Experts of a small language model.
Size: 16 layers, width 224, 46M parameters.
Below are experts of layer 4 (counted from 0) of a mixture-of-experts language model. Rows are named router (the router's row for the expert), up (a neuron's input weights, with its number) and show model dimensions 56-111. Each number is 128 + 32 x the weight over its row's rms, rounded and kept within 0 to 255. Numbers have three digits each.
Before each expert's rows: a language model's description of what the expert responds to. This comes from a sample of Wikipedia text that the model never trained on.

# expert 0
It responds to: Starts of place names and compass-word names after in/of, such as New, South, Pas-, and years or opening parentheses like (1960, 1998.
router:158124119106107029190108099120083112129145109166086172148100145210095160157120045137128127100159136087134137134126073167114145155122139128128068104100103212113126064131
up0:147188176073151116153136143119139114144134165115078103118139162188179151131117074134112152172101141182104124114101155156152140117102150096109088127135159126099123131109
up1:076191108129114092115097113106105113071129128114147152161128095132166084113059155096129199090135153193062139188137057155127086172143131174107141180120109101162117089166
up2:142116131107078158158120153160129103127152123115124136145123091112135095156143192141123106140075153105108106071069161108095119132182110111133153159135104099102146136122
up3:123174148096162074114157109095123097156112101153159136111097166135133123095126154162148146089143101106137125153138184124111127118197169102137098162172116186146143097169
up4:101091096149096154151146172138094171106147102127210104104159136109137086158125124139068135119134142157094143102151093142143157137131084098123102121132122107092131127158
up5:113128114119089122158120131137136127152097112220152168068177145230107170138080099135119152090106130114135156160144127111123198140126155144147088129118082163186147143168
up6:142082116116166142177068127150093106147134099134102150108099123117114111137126076128110109156100133121150135091126096166165129090103180079205100097105114188132156081176
up7:160169082099181166110143151094141150075168148095137165113155168196072052126085115186106159109123080153129095114109084140102086131125169129131133073083096152136107135133
up8:143078187073158098114121187096159161134096119070064158183133107106172101132122191158132126057133157078136099157172155164132142112171137073132087125129102177148165132164
up9:056162145150134125170213140132074111092141097113116094113090128148140106153109200141140161084200130115109144098137090067147119140131156111104110097114173155118122145136
up10:168148136162156084131099095093134108127120144168154050123146117212139160173075082135129149079117128120091111093073097123131123153127141134148065179102101107137114072102
up11:152112121053148116125111151138141119140074114121107105170151112112138075137142111109126117104095128171185040131190125197169163118135101170155114127108098212161094111125
up12:183126159109111082167115131169117203108117109090113208135088114135145133116121110201166143105144117110143111167134155086150113119179082143126120113122126150164117079128
up13:142135135153073132132132137123169094159147161075110160092154085168157158171045142146102138160160144181130090136151087105183109135108112096085094127083148189176062120132
up14:141106204137153121160113118126091097187092144159128115127137159129127141091133102075142151112153174097145076161111162090080113159159136158094149104113157159108163096185
up15:111097127153094076124161176130152104125144125118099192088133140138164100115149079112122144121119176114085125129126100092131109129089118179130077120168125086106094135132
up16:151145157136116107121134065130142092069143089149149130135071092136120162201122150127132091112163173095179094095149116073147118148175194135139087162165150159120143090094
up17:158104156136189124208114089127139117140117175173147178161167139076132079148104076133097104126152137131144100157138151091124133121162150176107079125152051122116107077099
up18:155097170178115059195128089207120095082152092109077127176125038113133190088106141078167157110101169090152149107096108148224166102115126124148115105088119140132101151071
up19:121144149137149197153120145123131135156141159090071124102146171151066187103135114109134126145107138077176111110178149120159170141097121081096141144144151070109111100078
up20:100114132165122178157151120111143097114111132115123146067105185143088140159099139107122126122106203112110123109108130085104161152174113107137129131129087060104154157175
up21:090092112131147144086137037082136126147142138161060041068112085137190145153119157113141116091120155128099098146083126116084136129117139084100133096181127125098098142101
up22:185151148075143107154101105196082177111123175170149137100137080116099091151172121122054124117074143175144205198150139126098159101190158159132106102168108133127138115153
up23:134101137134118069177151117116159148053060057133131117127162112117101140093106190087118105095145106104180130131138184094154108079134102156120143148103168096079115145125
up24:066116112153112063166112127110076147118129094077033080155166057128100114159086164154140154062142110123162122169075144208155133149179149113109114099134072125095079138167
up25:130123166136111094151121147125132197162077158141087152227101164114146125116132167148109113142107137140095139107157079172122120184149140134107092073157141176126081062138
up26:167079148177120097152090131170119111118114093155102129154132088153080108134128129142116106084058128119109106113148189134120057128186132192203119088097110106230112117169
up27:141105148118128111174158091097132164121153134130148115153137115112089094056174114145092162106087060125108182079118144074136139101118091137150112134156083074073134123080
up28:150134136094144143156128124206099121108097161102184179126136135118148159090123132103128183157167135134150113106105182144152145073096094105104157056176130169165152070050
up29:179099147116125125070114157116169084132086123130121105109120054064169113188175094161094171121190090166086091168074129119128145194128072090108146109157122132087176192055
up30:132118130163104129143134145063115102144085087125097143093155120097108149126154125089092146088158124073117132167121162128074106160092118144126110084103095099107130102165
up31:123094090132171126120140149086108135115104122108120122084083139100080104101084088140140118138138098114194120120199134066153170174060109088036082199143150151123163081129
up32:140191137102169123057146106063088131150131157184113156131064116152105094078105161149116071088123093148109112239159094162146091179159117108076129055111156148126149099140
up33:090097125050145140137168130042069121139135116139157075141142187046159168131064116113092137108103098127144058086084143113120172157148167148195118144171112170112144150109
up34:102201104052147123129118133132130143184160091086112113056092116129119139160147082153108153131142096156147096147126156149093097123188117099108139174132121101126099153130
up35:116151131222072123137148118159143114087146132124126146194119127065128131119063134072150120164101099069158138124185119132147101164130171201098114132117105141172166158136
up36:185168101169105153142153125119134084151172113105180137102118159178148119110141111083122126089180126129039099074158038136135126104063170138116161134136150107120136096117
up37:179139177095137141158129084101118144151066088159081095144116088132131118089100151094166090064116177103097162135180152124130152112124131085123119137174178143084054125167
up38:127149147153171098187132111124116121122190141143115124114123211086152134170128125124109178080147148128152150127113128103127142144126156194122098142110096082121122151154
up39:130102093121157090119117106109090159135046072133187152131131167133197160130157133158124164157171100116100138092128140112106117181123124129128099188111136171167166100148
up40:104080164105128127166088122124192059151126094099130188082082135137089195151177120090088097172100146178147139133114113109163077158084113149164112067101107185090090152122
up41:124106144127129075175124124086111134125156148191107153150172108137058096112122124145112075153071095120118216130104127076114093128117168162159167150123073103091114144179
up42:085153143122059124107177095140174092116173155115155173147138172156124127117116091172140111141119133122171146121129171131139156146084184154131124138109172149161104105118
up43:116097100152155128126205085131077132140122163103102134172103203178125184131162140200117189121153075081180163153126086112129116083153111155149128104113087130092107082188
up44:200156078183144113085134133084127135107115139150130088172143127122113154146137141126144105122164101103103164130091098123106150155187095058136138157056095074152080136113
up45:113132126128113163225110094142074162085147106132073160170132147146116132129098115111171147117136110153125047102149174085140126113118102102104117097175086133093133141091
up46:117103132107121108135125135126153102097106132119133152157093153118170141169131144101195205183139144109132109062178098117160128075105127154113093159150138124100058089100
up47:117177073135145102190092141150112154131149133203152129118120135075110109124074151096102082146188103116193114180187130076135153101107109147074116154083106164119129061101
up48:148123137122096151143110138175159143126100168089063150146128085122116098134127140108160106119151085111137144133072154106111094089175089167117132095083126173168174067105
up49:155135169097123156137074166158127076130146115154127224116094128170118154119157104167132114103098160160151133150144204119159141062119135109145055095218096164166135160131
up50:131114180149109151108099155141113095159100072120057117212164111125084144054163163132156157075102096151098179090052149139107115167133103097133097186090113114085134061132
up51:153102074129121114169087144143118152115091130120099115157103097150096107136125030087114161110155099119112136061116131077131089160087111127170117087084080095111117113131
up52:103129100116141106131105208127168132142058080136100119103197118098182175116144148168143097138126185142120084126134149131183177120115137122147140099127102113115114141127
up53:115144105137121133142183130160070097113132140128087143140136151136170121143051139114130109156150128100166156163146161044168082099133080131103088092149105133191146116188
up54:137106124123113137115135087141067168193196103134180114084094177160080094105122155156099075160180094134119097131190061104153116133104121069092144152125117138116133148082
up55:144122090179172074074133135108164148125154151171101145075082162132136169085104138145169069137164120151168144065176123122087118115095142129148097171115162145152123091142
up56:129143128117156090178138127109145107139122115141090149134153164188116121157096076090100150107143088151101100092148131106144084149129078120137095129126067147123172092171
up57:139160149139133158120121105139144145119093105107139146154093100140153082212095112102091076154131121140166103130083114136085167151154171142028112204078153162090101137201
up58:127123188102105105184120103193116126122100153155126062095140143143148143177131165102126156107135093124179166127087047141124095065098173084137124113129086039167079117159
up59:114156147088140104126116176107106151114138126102137116136104079151134097119089099143111108067123120067149136127159135137165110101054139161208115126104143120201137122143
up60:230136126123145119177123089146134086126094207119117151154092185128116137126134100093107155158160105143134090136091104136092150121182105150083126144146156159112088166144
up61:126111126107168153123121154131114140127096135104119189110094066172121180114089108148208106175133114098148112096137096142138125143124188135151146141138175072131153130143
up62:145111137088131081170073152105101170087120088166087162152091135130145138109111154124205079123142127107114099180108155102123108135109132104124122097147139163110111160058
up63:141086147083060075170119131126105109125094097120208105183129149143109101114077115147125103123130151166178110139149142116146153132157145152182118085084112120086149131138
up64:162092092135112080086131116181146158093155150099065078154109172121121134126040098161139098143178154139082132120156101099110117078097104145128148084116112186082135126138
up65:132084107152138186103116131135162097077126123161138164108127088077141169139104143114164105147128136121145130088174122120168162181082178150134077165145169120155145172103
up66:108174195053134110112054168119135156069115069056128136102093135104110146194121135107162116102130151189151143142069135177112130090154125106060145158126123170127127161034
up67:105096157090139063209155157144130079164163148120142128114118154158108086181118126087126098035114113113099170158133051128116144167129105142074170147147169135146156170135
up68:181116103159123124143130114070143152155118126103074145097126194083110139120097083159133162113127149051151142167127124161086146160157124130182129164134167186122104138176
up69:140137211080109090164137087130122167117118035088151104139159155164139146121137054100147080107153084131109103093149119087165135095163107149163158099136083167133178105170
up70:136158145132104158128054125194094166079166129149088119140163157124165081158115100096111116099210107120125100116141142170114085141152144186095136121106144064180147129116
up71:142138107186094121116184086143106105207144125144146138114131126121083138136164147146124161135174100128125151150109111086179096053123172167171159149174079102117102086208
up72:118094103104108100148125127104077143150163165123177153154084118150131173145114131097146109088148113133212115146086110165175175105115162155121097154108116154134111121144
up73:140147085092133140145114114113168156133158095082123094113140156106090153182113143164091157124139120108181110136099083183181156119106135117068107085077112132170099184067
up74:128131116116155165102104148129104099126093108144053098136169144149082169141087068133138099128138095138085176112095087132070146195149166090192148124110094188083131102149
up75:180169137076139122150069126111087116121117130164148154115130130173116124165116105190101140086128142090131033160124155089128124135126099131103120101084099142178136056101
up76:117135132077151039091137105105066103117061107037095160099120162088101144104084157074130094174078110125079116142107160141133168153188165093119104091100122112098134098115
up77:098141123133097141206098100133141134169048155208125111191080145161168115109144115111199110149165095099089109119096139117132128185108116134107062118147101169090117173177
up78:089110067142103154191131113108057145123099143131148126147143134171128109169140131102124157104184139123106146213154124120137136148132182076109122096140073141173062111135
up79:138149142173144149181185138118146156156118092135122200169097181059130100096154155170094135126145138162155106130097073128140098148074126116189148141115133142129106153146
up80:115148095137133162132096117117116114107107137122118140173065143123082089138087064150127121149123128141097120088151128217172118138106110106108100108139131164159171086117
up81:121182206128117118113107134189148133122112075109117154117137122112125093117114150081159077143097117111143069135115134133125121140133083184165108165104120147145152143155
up82:089132139123138096106133105213129131191099088118115100161108154168146113147173112184089045147149078146153081167134087157186074057121168110164148163124116082116111104136
up83:159178132166084145120183090135167125131066133073107124199085129147103075145124136160183145138134186087116142163138157124141170084140160126096093128145085134066138108146
up84:168104080111122219239167110086105106136141138112154133100085122145080122142119121123057177100148142127170120175083093125079171178091134165103102152137140197131144102073
up85:182150160127163119147124063138145124151106120158150136190140122145196169167072170131120103119162146170090108117155140080201122115119138123092104097140136116149131096134
up86:205145225130148132148090111092194143102136152133092156132145155198075172148120065121170174108159117132167142191084091112181157193153143143096150134126155106106118099090
up87:160072125075107076109139164096156102139097170083140155181161145131183126125095067130179150100122157137126143171141110098131198184099117178147113121088088112108174115156
up88:130075101164101120126156147078071104131149098097143146116154153141116126130079127150114117073115048112107161123158110089161081116081148115189099165091139105089133093119
up89:149098071112173071170158117102129150111111125125019118170112084162130116139150098070083115111082100075154153128110103130114061126134173134154096142107104161090105148127
up90:118123106153185165203078085100088133146113140109081135089094143162154085149114088119102096113157135126150091181145081092171161171089129123082122140178090101138142118122
up91:119134069135134169137082119133126122075095071039126100094107135115086121158187124124136141189148154111147177116092173112140140116138125184175070044094086145122196142117
up92:110156099103103136125157091061105144168139130180121137092111126122158125103154156101130139111163122121132191108152140115116182150103184127143143073114091148124133166062
up93:173126106148129095111092082091124089134088195118130167079170124057080147146100118147173107167193146136145098138133147191155182150152059120132137108110083171178159121130
up94:155126139126148102146098173110082117137136118169057155068115150106147152159158107147078092147146150140112173132156084108191058095125145092122160111180108128142074073072
up95:181135156097085115105117092135132069124139100195122164190175078198132191123084133108218115070103123121144193113081114134129097092088132115122097063095139088139089112148
up96:183061144112177132079128103114102157161137160102134112147079135137086109098103105093152102112123104104152126110134179121114130153085107124102135120130160169102137083105
up97:114136132127077137117082078160079139103140121156119147123139109217153198118084123124209145136141153145088129124127150163144166139140121079104063098109124117102096140113
up98:084168068112184123241135150084135090135121124171118116109145085128144140082121130154131136106120120100116190109075146079138176084069150190106136123181140138135081143110
up99:173109114108082147146080139106083119103111119125152180123094123095118134157115071168075106101140136128107171189102092202113104128137134115131161116111119147110135148152
up100:171101146136108180146147127174107135093122150162141201110070123140129097089134110124140091190098094135120107116155097155124143129137093143109140134130067101125104096092
up101:164116130100087089154050112137086134148142099113149131123080136205067095134130108153131078113130182123154185088080142108142117119090133141174124083123131108103110101080
up102:145138137150101199151087097132143104140146078113105123092109128119072189114077078165149117197172165128078115084078107122172130191123121134171139118123126165110090126123
up103:110147171116198120180169125119083098142088163104148160134133108137136138104139096124118094125158165161092129105145142087152107121099107140132160079052177162100131117108
up104:173115112117116112098134111147079121133189128196151148102123144154083201162121117112103094128182086113133153162150104133128131139087060137111098092101084162122139101124
up105:139200130148171131120121133170127121086089084087130146088131116090184132165150103115054129094121182117126155139131148159115148099161146145194141079103090096172190125114
up106:066077044175163080128126128171111109170158140089154179119146132129116108160158187154128165125108120116086144090135143092179138163217082091113216138137080096138153109090
up107:110113079173164082098105130144123124061090067077080074178188141141126136107095168107113126175152104105121165167119129106160186141118100095163133104088132172122144131150
up108:128224164114143135177128089136155141106074087097128111161152107057109089115139121114114102114089087063169158086138096079079133120147118128166110042133109145132107154144
up109:184123125135111166122079133087069179161119139122108134132103093176124121088174146200119121130112120146101164220137091146072118154097117196122104091082105092165174081163
up110:126130079095115083172110136138094134177129173122118174164080113178122090144109084104174199149152191130088156108149127118134143131124138178101152143164132065113126129111
up111:154138094138160038158119108074091135139146096131117126130173136110126193143175101161097129068101105101124132114097102070112102116096149192089144123137157133097070049149
up112:158129170146134119175128161108116140128138101091137118077093144106104087125115119155100134150157082140165115149095117026134138154138150149132110160180066173094155061176
up113:177101172123129111093116070142099080175105103129107126161090144157155142182061173123127164128121131151137118083174164162104154136115156093135113125091150185126131101133
up114:088150159079123072087113138136129170147160170117118172153185138097085131161088244123110103196092128087105146061158141079120153139105092184098128096123076099154168163117
up115:216122125165168109101141173117064077057161104085091136172125121156137106142192099101114080143069136131145079147155106168135163116087121119135121109137124155094152129142
up116:173173124118143078083138112130156081126120095133134166129132143096113117108146148116126099157120148100116132179094116158141120079127095178164121073169116199132099107155
up117:123150133140156184131073156097122085090083062122180146121116183179068104147103215116152104156119133129145123148084089162124089139059164147089130120154111163139122105138
up118:154106123095128148113172130115123173083104173153160071101147158166095102103093119100135128162090155080129142132170114126139104117167147094045150155213163143132200180124
up119:213142072177089121172102100162164142148106038168205109103099149174109168139153097101165154111132103151161086096090118186180177088118096140087112154171171183121149127082
up120:140155103147175145104104116130155107114134125111120115108153114142109113102121116118114136100160189118136124076161194121109103139093115160118104148181167144110125128117
up121:169114155077136101149140096136071142129140155091081127166131166086090137160183132148124118075111094161132044122088146138105089138056200104146138091124095132124135123135
up122:113130147137122152127123129094105138148150025131055144133128135098186133128136153067117158168161106134086140148119116150116113128123180118126117088112088119109147128079
up123:190099115115131158097146171109159072087097164121143123094126095117134142178094158135119108124191156065104115151049076163083160114099129125126195115069141127124082126149
up124:112112142086160075165158136188107145070101124140087093183134110134116140112124112087139058102120153089117082090084150162140139136107153161107105084188113149138083134192
up125:167128144100150118147156174137066091142082128088135145131175162106137164133056075187152067126128098095130181093120230150138088120155156169166086116187143147127109222097
up126:154144152149161124158160140116123084088116093149171128132163152141155152119058116082144127134059142116129174189150066100096135108096169179133117110130156190146146145097
up127:091109104103104076082126058136122124136115117138157191076187095167132126092157114125079127112143105136149128054155107174105115074170177126160123139191126119115117159152
up128:086112141098148167144079138132104131117140121110050085139162082143114146122114067179116086118138096120060127199136081153147152121180102124093123159124116183185166100121
up129:165109127204151113108151070101088147152100103156110131186101108122161127120125128160148133121145098118096125086174118107147127140155159169157119105158122134090098137147
up130:124150115121108114138149099103071143083118070123141148132161143153113235074167057103090106128100102146113120101093049129167094161143186138105168114151138134108159182092
up131:157216128125154140179137217151109072077124068063103130147200136137100144174111149125184110102117109102163127143093108148066123147112170111139160133100088114083181161156
up132:143158131157104072093145101174168126151129111150100173144163126148084114103083141151131184115162141087111060153156128121102153150089110109110083171088087157168110085160
up133:101056147125050106106080145100108131202178140121085128128163112135116147151160150096149122141194131147092112148073132148184129176136105121096128115088113136155055101209
up134:189112129139136111142088191127161132098110095090094148110102135070101203151094105132145109160117106114087154104087132147155086179139181096123105178126163139152125056118
up135:174096127164070101118171079114162057091131115129124121110122199115088088163108109100117082088185129092125144186128111138130089128106164172110098114146138193133128076138
up136:155070078106069109185125105133127180121117133111088128138146104100127142167187118128145093158139147083125169144137138178079144050169112125098100189112122129076136159148
up137:069166163155093118120150128180169060080121200130101156111133157134105189147123119152122089153148117122140141114050161158118149129132128116178160071102130115108121147126
up138:090127119144102170030106040142084100147133159098093110152194166119092139191175075129129123110182133103123136151191139129068130152135153164117116084189118116156146076095
up139:115092090113156132155072111141081187124099102157101125111151128149152185087147070195168139169121124104145137108081090130109116132124136131135182181106107187117176020125
up140:191101162105127091196115060165159158149082166129133141093159141076095160111121084136142146105123152099086152149148193157158218147158138138105106109142160143136089179063
up141:086116123127118045124081161117098043144125106176080093144172116229100106130108110117123136080132136088152103129155089144170137096101145100158053171159131153127077134158
up142:151136112075081082166132111115142166139091133108196111250120164124138122142114119109104106108180108184189171165136150143108099155130134155146148106182141125098186127149
up143:098114109138110108107118144129067127118179091089175069126091204114128127126135154160130129138137163088089089120160166143130145098154105124112094144134105074087103164085
up144:140135144087125166139116116124105152121061158123153153171211097141117175187074178100133115088129101104170119124158099164115175088118155157156121128115066098126206108204
up145:171154160104176117112186124087124087104108143166151136175136154175129105137098087187039045141142125070134167127165057161153101123125153155093118128114127131145107157177
up146:048085169143101137136140084093136125081161118135113162107089174130149098120130074132144094112121136090212082143122118085122161098167091116079165137138109134131088116096
up147:119152130178088151151089116167131175171076147137160155152045108180166090157166118126108117150115117159187126098119163126170168125150149054144107118122106128095075126104
up148:087132063145093165051188100134170057154115134131062152128179122135146162091113165146134077096131184157149139080145142127159112098099157154142173095183121172082149140125
up149:120106142144098180078163100170153101120125170113075163124123121217164129105163126179148108147114123114117127145161133117122067092079169124132156141177118118114146107154
up150:066157113116119126080167108106150128150084153155108105101122143137110102107148145151146095099076131112121137119174119135146195150127129147030132203033115128112109168128
up151:154101114170151091160118133156115137151123127084072129124100119136131137161139136076151110167083190073151127088161139096104087161131154101158100093126098169150157100158
up152:141160118056144117145157129172164137099127193159130134110114194106072163160104128064197148143105139124207142071128154165120059082108076131176128132125104104107121193148
up153:116118136125115146129170178123095189105123151106042230110108157138103163168153082163073164085164180179139154076150174204138163069118123191106159167166160185106091099126
up154:157122072104080130105140116123112143122183102189178107138122105172225090096149105060121134078086125145145062188114124135091143143132141071163133107156138092106182116086
up155:136091071115089072120083145104076132144149100119100163113110094143129116106202103142157142121122179181128123126078140133129184087060173149124095080128168113134152126092
up156:119157098154159133173066142091151136134191160151160104156082085152153191142154148131125153155126147090109130094107183063086076083203147177123138076129112155130105095100
up157:084047045143117091111105126118129077160148138119140144147094200138110102108131078103160139148160154138131047120108166126113203155165119190079166126110167074165119159142
up158:129155120206163090152126131092092145092121159168169113148153088155102120168128144149090181128192190169105121175110089132173117145085144198146115135112166118135084125160
up159:156141134120076182151124119085129078169145115110127136098119114147132145103156127061173173091178106132104116081105075112130139150125110133152127153131190138102077135173
up160:188146132086106082122142127159133109077143138124091116108125108170157098113087127122128136130161122098123075110087141097094143183150112088065194127151116137136163084136
up161:188148182164147084135173119149052095102123106120164109195147116083145090114161148112149149121085076118122103142116167128159120151162124151092111164172096105090153138102
up162:121177130142104140100087099102148152174177116150126131132141076186121141144092060147135193070152104168082077100101106115152109111128198119135150137109078182097171129107
up163:112144122139140105162131122121091132181062123156123130175179160130157117108107164090106072167124162152166093087140147098183129139131098156144137075086162134205186085133
up164:152153069100190069197149140153096090095098141172130116133101055148096082139064139138153135111110158167200114085165099106145147149133124143124129089075126165127120177198
up165:127119139127131078122158109195077145095070147091079178087147096115129172147120119151123132142117108157170168104087118125129100094136177117184095157099134155070144129146
up166:097082194089071132113107116117151165116135157151141199099117083144107144146108101165153170167150117145112142104111122167108088178091094141162123117137170081143133102093
up167:170118131142127089173136125150138112254113124151130128140125144099109180130112122141139150105128120124157099108085132155189074108104118174137125144107101131114041100136
up168:115123118128161087242115147041129100116133168156106094129116148111153076149131134173110143058164146091175144128158138143147125142106182104095121138102154139124131136156
up169:088120179104132134156139142099112146107076142172112199192080125103119185176119144178111126146101138087134175083041108067119124115168076129140149153132174108091142102105
up170:110153147130097163118117089161152162124173096102083087130088071136089097177134127100172111104193135157121194109165079109096067149151171113123108084126157179111148099106
up171:151105162150096141135107114101101135145107179084126159113098149092145173119161121128112182154128121120141110140151107094155168114152125138117151138153065132078103104117
up172:093134148102104082104115171060119150098151140097085183094117141119086140178040100110140122107143158128116162164109074160117132103111138196152127140092096126133135130108
up173:108143164137118083162170101140109139106123092127122134159159101179155107164101144119083165113138123100108110147165083156164095119130147145058177162143060143116124063122
up174:120163089127060120143116116075139150154085145193124109131147075178142152108144104112125104066206134163141100136135093176127124152109092134093107160042099130094092178154
up175:156079122126137104148099157113152129075077146173141147088093116103115192197145097127115153122108110102151163135133100161122124155121127129107122115103127108152150172102
up176:060135085107110142164109133135166135143130106139115139210121113084172094154158161151179115171140103143116159138088082163064134150120157168120089142121115160096140067195
up177:098177172127191101096108120158114116179117131152107067169125136097189166192174159178105104065145128142095109107125101148121083129142141157139109101111020133122128092126
up178:134132117176078120103157141173092083128155084154136153122093124167088147141158198220146091089127144124092089103189103131085155157111047107127090142105091088123110164138
up179:150065161169161113134121126134117153170158129148177120115151101125117062129063115125127070080125128079095097100153127092177137125138157115070169176210092140140195136147
up180:137199109084125017154178069105052146138077128163155090151113145162162064139179062146125155113156151137135110160112107153124142119104175113126136145037142120131174064158
up181:101091165138098183108121106082094117157104141164116121110172172160167105110103158172114105148164125059189151122165124145071147177078146135090169149144142187137094120069
up182:194124167131139102146123192087072098143167109093105098184128126154113167174158112178150154096156103109133125162174093145141153098135140124182110147109173183060091135116
up183:145089095123106101168052144157172111124123157108131174217121131080067126169111090105166079132096146127140132180150099151120106153200161081180157098128128121162121169097
up184:101117060155117126158140088115086127136125151120089135229178160108054113103119189124117136128175150113168071141151100098145146195151135213091187177078123171122141134153
up185:171143097151137140126079067152103142096134063146111157156140067158128133172159193188082174119146139131105145122168086140093202109103146103096103134148103170176161102159
up186:143176154152134091184162099087138116154125128192127079142133070190090135169077063128126052101128119146175099162045180186086082160103135130146139118119124123104104136151
up187:147128220130132113092098115037126144147147135164100156158112122169105092149085104095148144167147186157155121087147127132084105106112122095093147142183138120120055119106
up188:136151189154136077121098134083150183154111097126131139124118166125130221146119101140140144118141112119174102059162156092135144164104118120104133114063137142119114135118
up189:134179141139112058101081129087136137131135107129125148192119156172142174192178093138147122062184106130088144123202109147114093133126109086188134143154099079085097118136
up190:153102135119135095121105103120125126173144103121127163164136108066118078121126098138101107131098118075157146167124150122103132211071105133128117083070181202157092113150
up191:078104116103087115149115129087118069141148079160110131078108129125156123150117125165094071140121180151149096108136209093176129121088167129108102147147127141098114158065
up192:160107091122145147143133160112105094118100081097083139109127138140115139128101069132106075111169165083100104123194130145200170119138132165143070097145211131200137149148
up193:082111166127103056190153129104079138121166188162113128101137123170164145170126090156079162141124138116156159098126148179129073165132172140128073107157145109121127069174
up194:116117157162136065117055112124096126144129128197118041169177147088126174097111164089173164145151044126140196082090125144126148188180117110171158134123132098100138147100
up195:147113169159173111136119150069120166067132147131132182096172156044097131182096129155122145100120147139130131080171116164140029150104091138144135126144106165085096169142
up196:153138092092120108077085147121136141145135156123118139164089119067118186081079134144152150131085086081095082079144082151135171102136157149105107102136230133060129136144
up197:142161103173116123155121136139090200165081151130141144147109126155167160129154174146148126142073125101166084171112092218165103123154123077086150087154121147097149147107
up198:117145151121126152091184107126148116207152171134128140175139180173116137157093084166146131149084090059121153188134119092153175125092130094174141097139139154130135134116
up199:117154134163146139141080136109115139120117142155138155153143104142123156116119119143138126127159166112065087142146101140129148164188138143114155198061121103142198067121
up200:136096170125125151111136158117154097120157109201168160153128093115049091141153150146154130111123067166136128166093113137094157146202118097121135166121076123163151161116
up201:130170136145150097143120137126188177149155157211170132135131138215113100141148052141143119151158107113140124155136129122069136132188131169150164105105090162128119141143
up202:164131107104105113144150116097088124150172093109137080131075132117098167110078096132114126154102148125152106202101130105093086126168143151156168174129135097141089138107
up203:070180145128126114159191129064092121109114125132141147199130130117093150148166125174129160149162098142123130135177065116130120114189076157141180134170111101172156061168
up204:109127141172076061119120130139116088075084146128126042151127144195159134145113129168103121162102138093115168140187130163090127116138075116157107114100142144082145104168
up205:100059068203180130062128089088165099166057097099161121141155143170069113172097133171118124144171133128125129154101222136124119122149134161109118110091128129120130135119
up206:157135062115067108119131113089152210080116113157114136190117139103120120166109161122095123079141129122132065078171100114061095152121114101092139151146117173146133076102
up207:149111075134076082157160127162110111144149090191153133163129099147172056172149049122131114113143118096128136116095046130087115103125098077151112109105104115172135109084
up208:112161104107112151173140120181108159117106102066126121127098157129104119128173109181158141151154181119124042204119104142143143132119110130105120149142039207110136106136
up209:157140162105141149080099081114136114170124136147112168129148133138117116135100063149111139148107091141085170122088134099090139167074134153166096052195149188158115136107
up210:112179145095145063138105152076091089131128102154135199204124061140177080173133136144102156166148150121087186141156107138079116140167138181091135118118145124131115127114
up211:149087172135121081099120101142136107127097171160097129192092135123175172119169136175153068046183078135132124161155142119136177133144180095078133136143088113180166172117
up212:111101120153123088170139169109099148131092148065168110174133182098109099127112146155133097098087184123170129087149088053129157182115118121126110094103165100124158138131
up213:135142167098140118104076136166108125105126145146106172162180101157140120137092124115141192105113146132118119122185127105111125051132145123131112089161132176109147082108
up214:122132149142107037095122110094082124128102128161096114117151090085166182137121101132118116176200119119158114136093140169120115117154099101104123104124082160106077090138
up215:137127196153121102093110171125066168117107082147086173193145142150114126118122145147138085104146144079130114163219153165110068106133094155103154148186116097095120186127
up216:100120111133131150171104121105107153151106142151112140132120104129182124126094203176154108059072152105100096173145101147116134154224078061110186138146124188132130109173
up217:141093163113109160122174151128151138092065178089112115118108090156150144087060077151161071147136145085191178024204173193150113126128141140132182134185112116070130146141
up218:173108167125113121135091143158093063094159159118128139121144181161125163171091044139092114179141126098055170152128134083132118133149150117113131077149018174106167124086
up219:144120147120098162159126129135066073056156154075169149075097142128126174118138041172192149115122174117110077133101149130142103066141143225162104143136184076121143123135
up220:131130181123088106134088168063132125121091101127150151170117127088116099116083157153125113073122114083095215092164121109118113141085069164139147107110137173083124175144
up221:149150146127137108116124141176083143081121145171150111114121080158102117143124078174165076159176143094129153164127097159176087133166107187101090186173163132127147137129
up222:163091122158068144171132151087111122127109147163080130186120141127161121080117186187110161124150132093143136092152103094113106159128151134097151124173148163157137131138
up223:103132130127117087125167114125158098109099073093149113149070174117103116088110141127211158088150151076105181152095127095159088141155119147145074126135127129155125120136
up224:118080111177125125161112118020153174070117120117101145092175136153132164161124125212127114095139102155093150144145104137111152171153157158079147097162100135134158105138
up225:111172067160130139112119140162117077139132082143145162102171170140169148151092120098147144156140073105124119097071200203157142150048145100113099121138106047162163125137
up226:113103150102113117090111112164133107153167096124151174106149131164101090122116141154122126156090118162105151107146121091184116202124104097068097084142172128136102147179
up227:135131105078104104062074169093106108146159067119130141099122092113177126058167126115114176158141167126104133107118119110048133092197121128112132152097096114117137114137
up228:163119134093133141120091147117116166120105064152099089062083095117104113124144095106210124078118117041138242140100106145149096120151170141142133133148176165112117117189
up229:181110069155125134123117153144161115127120118138151119144135199152104101119128081127157124127167129067122138088098030165113076150104133160131122171127067129091090124083
up230:105160139128092140204086141111158132127134138130147180138103112109096138170104149179072137128130152084153103160131072112109135131129195148157172091136138150097099151091